Below are experts of layer 5 (counted from 0) of a mixture-of-experts language model. Rows are named router (the router's row for the expert), gate (a neuron's input weights, with its number), up (a neuron's input weights, with its number), down (a neuron's output weights, with its number) and show model dimensions 0-127. Each number is 500 + 25 x the weight over its row's rms, rounded and kept within 0 to 999. Numbers have three digits each.
Before each expert's rows: "raises" lists some tokens whose logits its average output raises strongly, later layers aside; "mostly gets" lists some tokens that are sent to it at least half of the time. This comes from a sample of Wikipedia text that the model never trained on.

# expert 27
raises: " of", "-", " ", " on", " and", " in"
mostly gets: " Thomas", " John", " Richard", " David", " Robert", "John"
router:488529496487510481519515535465497470463515470482489488524509523502517500474563497518473577532479523520488512496449532515514520490475523486507500481566473511477542536488506492500493528510495473483474476527503499484524517470488494477530416509509465501473466511558477493491524503540476471509510513508504472524497503524498539502473490509478493510523479502482506496487500517580489477515494
gate3:505483485495487517491508475520522517479465469464545508500515478506501502474501531486507464536520535494531444503510503520462519461513502515527500435515480493496476491469516495498507499459549496473493495553562478508529478518515501490488513510501445472480547506475497500514503489491532498560517486497478548500519461482512535543543522481537463525461503522485499521508511495457511463516521
up3:468504501497473477539488514470489506504491534528556503526472523546517541517533515527464493499475496511506506507562532467508507449481480524493519455530530483476473520487490503511465470528492500501515521493492468491507519498515493494461455489469519484517552506511525474473483525480517503504535526515469521509484483476524532490527482489486507508535519457486514453517495524565478546450475
down3:506527494483517476505468514502506495525524528536446457528506475486524476522526443529508512480489514497485508491520507503519479509485489480503525534489473532514499519492481537519527517521506487503511524472458531487475485457469455457513509442514543456536517488527509474487480508486496483469492491520546463527491548517492462510486455568475531484515508522499492484511501453529523513467471
gate4:463533494534559532511488512506466563483491545541479517510469458465491512530494521499498532523517526518506519470498489491523488497495522477491536511493545472483479473475539518486465490523479480477453511548533485460493486508553507516517494513491478533514498489514521500537455528525472506512477486488474483482568490497510488487497482535496513472461517525482465512457510511457514492511517
up4:483531500510505479468522526525511479473511538475531517516510527480473510510451528505537490537526542461520499497499531497513490478443481501484465530498480525477472464490501504547514479523454498486520497500531507473488513527521498533531515485528484495500514505499508513502450532476475514523419494495480525469474450520521502503505491471504454519494494523505465531520547518442485546504501
down4:483510563505536501499538505515502486464483478545520484466496515512498509495473561496541521519544477510490528499462493535513493492485496529512466506518523517503472499482481499498490482502516484548502466497518462443533478472521486535498530495513482486487555500488502517533471526455513502524515438523549512545539448504469489477550464499493508505504522502520485499503524480477526507478483
gate5:484501501498500485493525487482484508557488543533498502487516464479510524496482523488486524520509515515539548541480474456462494515512529444528493509532528480470508441510520511548496506544478503507503513509498507502479465532510490508484518471464499517542465539509507446497508455556483474512523513511555484498483526550507510499497500526487475535561506483499495521513534496483538521505515
up5:533515545498465495489498476464462485454523499528509528490475513496550470515481478520467540463472533457476501524505490494490554446491493556506530467508472537490448505491546467447506491479509520484477509481529512493482501498525477479500485500485498528487527566528473478520502514483533505493513514504538497528498492489455520488499472518528558492478531508502512513493522506496496493502536
down5:486557526468464489487527509504456486531513499524480501492536461513494490485544521477480494504523493523442481501474491525466502488467501508501517558458508511529501476479467508446540515465508484549485488508520511585515506511507509468516492500503526471511491523508443479505515533507498493498498497520535496504506506530508461518526494523511510519521467474501510513560523498501442463509504
gate6:518514499495508503527529512497541495507467431508476500497519471538495555558531507512492519502477512528491526525477502454505469465541506511508528509514486530484482512487471485511520516482494495449527449500521493512509539473484505477552482524484510461497521463488497505499487556482453506512480480515492447502486501476489519484488486508468530491477463524498501534521493529498475466576514
up6:490513543525506501459516472515459469482518507502486482543502474518482463477501524530537499499492458483540546495493499503490480460461471497504507472514507470509484544506522470485496536455542489507507511479497517476486495458499549465524478537472531528516541503465489499551530492474511512522479517477493526518527480483492504491545480478488459476489448470505435476505519488488526472516529
down6:488450493446461468498519517532519499493526502517499524498470533514509529531542494520506461502519484499486473474549494511504502540536511527513457451469458499458517487462473495487509533511497527469466497505500461474496487559507508513403455487520514499495539485519530484490505467446502515502512480517514471485505511504502507500536497506483479490492515499539490504519525516506484514459506
gate7:512506539542530493461478552510504498553432481497528493502475500515453466451492528505480506520482459477522501488480485517548499516522481521484483524500498503508533483546468491499493526477511492532502506522496490523477488464481524497482501478532518527458475480527497519498443455517491475543490490536491502445506520501489492498489528475525517453496449495512523467483499538523531469499490
up7:499528501494478483492523518498538489468511548511553499489522485462556516512532485533484532487474528490488546503485495475454459506499503467502524521470484503545502520557515513512495513516508551499491532481466525499514547521474530511493489489482500544505499505522515463448514469491555473480526528474538503513477495531489521493514543474482523513527494525511475531460534524510463516513491
down7:508456457495483504499524510482498520515483476513500509536523510556530538491478482502486497486522460460524539493541479482507523486553512457511501513485482482469505505499535475442477476493464479481466494453488463530498489466550539473477463501515486503524533473517487498475501491491471521526497518493482483516477479482501495483551508502520503462489495532508487564473516461547462534491500
gate8:481494515504474476530491439523511466485527468498483515497494495484492472519503520505494518501482489479472489506489453517509499484505521467480475516483475463539523528476501512495563471474507478509565493486513495520483518513576498530540512541495467519511487544490488518487507498525489473484456499488526460494511488465493534490459509481502509470436454542465494506497559483530505507514524
up8:513485498494478493467492517511503483502491503510481490437470502495518493500480482517460472511556471511536512536490508541477476517501481477521518491440472515519523504514504488529514473576512520549526500490527510467490480488528491507479528473472492506494517469474477503479489520477476532514524524491502527526508494488523467416518531543528528506493525500536501552486495542473525462476477
down8:471454489475501504506495544530519428482476488520511507521457474521533463503556482531502513505509517522505557504524502430527523508510479491505532489514551483503516528517526517499509497490525498516502476485509497526537494422527525518558487476492516524517501525496516498502536483479479507546466558480510513517474481484519479502478525475483509514486518508538488475497506471490506469482502
gate9:513520488487521541507472516534487510492427517547472507492484498494532496507482494509500484495515443461529518507560522543520479500493463519519537502451552518499508534502483519511528486558540505466486515497495488526504484502504521501511536499486457493511504481532487498492476520521509506505504517465559518461484482498489489531466486539509479481505543514469533499450497497555493505540505
up9:474503472481486526486509519482480496495509515504498512527470542506550517519481526478526517471549481514509540488521531509523474546501496489490502493496497462510533477518467530470485489524455471492525448568495471474545489514478484506525503458514490480510483492458547477519515533489509511526510504495503477503514487509458511520481467460487472523504476492590455485484526492506468507478520
down9:447527520530474490504534540509495499509485516490478482535490516459524485496499503471529520506501526518495486499423505485538533506458507493524513521494549484507509509506502501517493480507511468511547480500495497458542518496502482479505493425505527488465487520460518524511504479457463504553530508514503533519519546514520491480486496518481496516519487471478441530522510494464455469477543
gate10:500490458494504497513521529526489491505564480507473502493481496533502467544503506467511561522515522493493502496528515508496534509473514514522504484482501542468505498500524524498539486483460478460468450500518501467441515488524479500552462531449462524540503507528527484511485478475488510464485507505433499543481488512494503501448510530505504488527499451495533482494490493470478537477494
up10:498429536513532483512506491474479509477512525502502503515508520508468507475491551513507485457461479558529515486536482515521536506527500513449484497470485503460502496456473530499490482466516490455530514537509486508467478485468503492499486497504485531508522490490483491509486519489527487503501479492496470519529494574497509450528488476520524481508528484457459529413470510496495506488508
down10:482486472498539503479535502487545491488517475536533495509510551502505522474491483539511484492527491535508449491498502551478520481484525565508500500499529484519504549485493524541500487501464477455476508488549489459562480484493547463532482491496531489534481499526507559474502487477519539486479473518492465457481512486503498503445496491531496519473494496513489511496505480512552511515488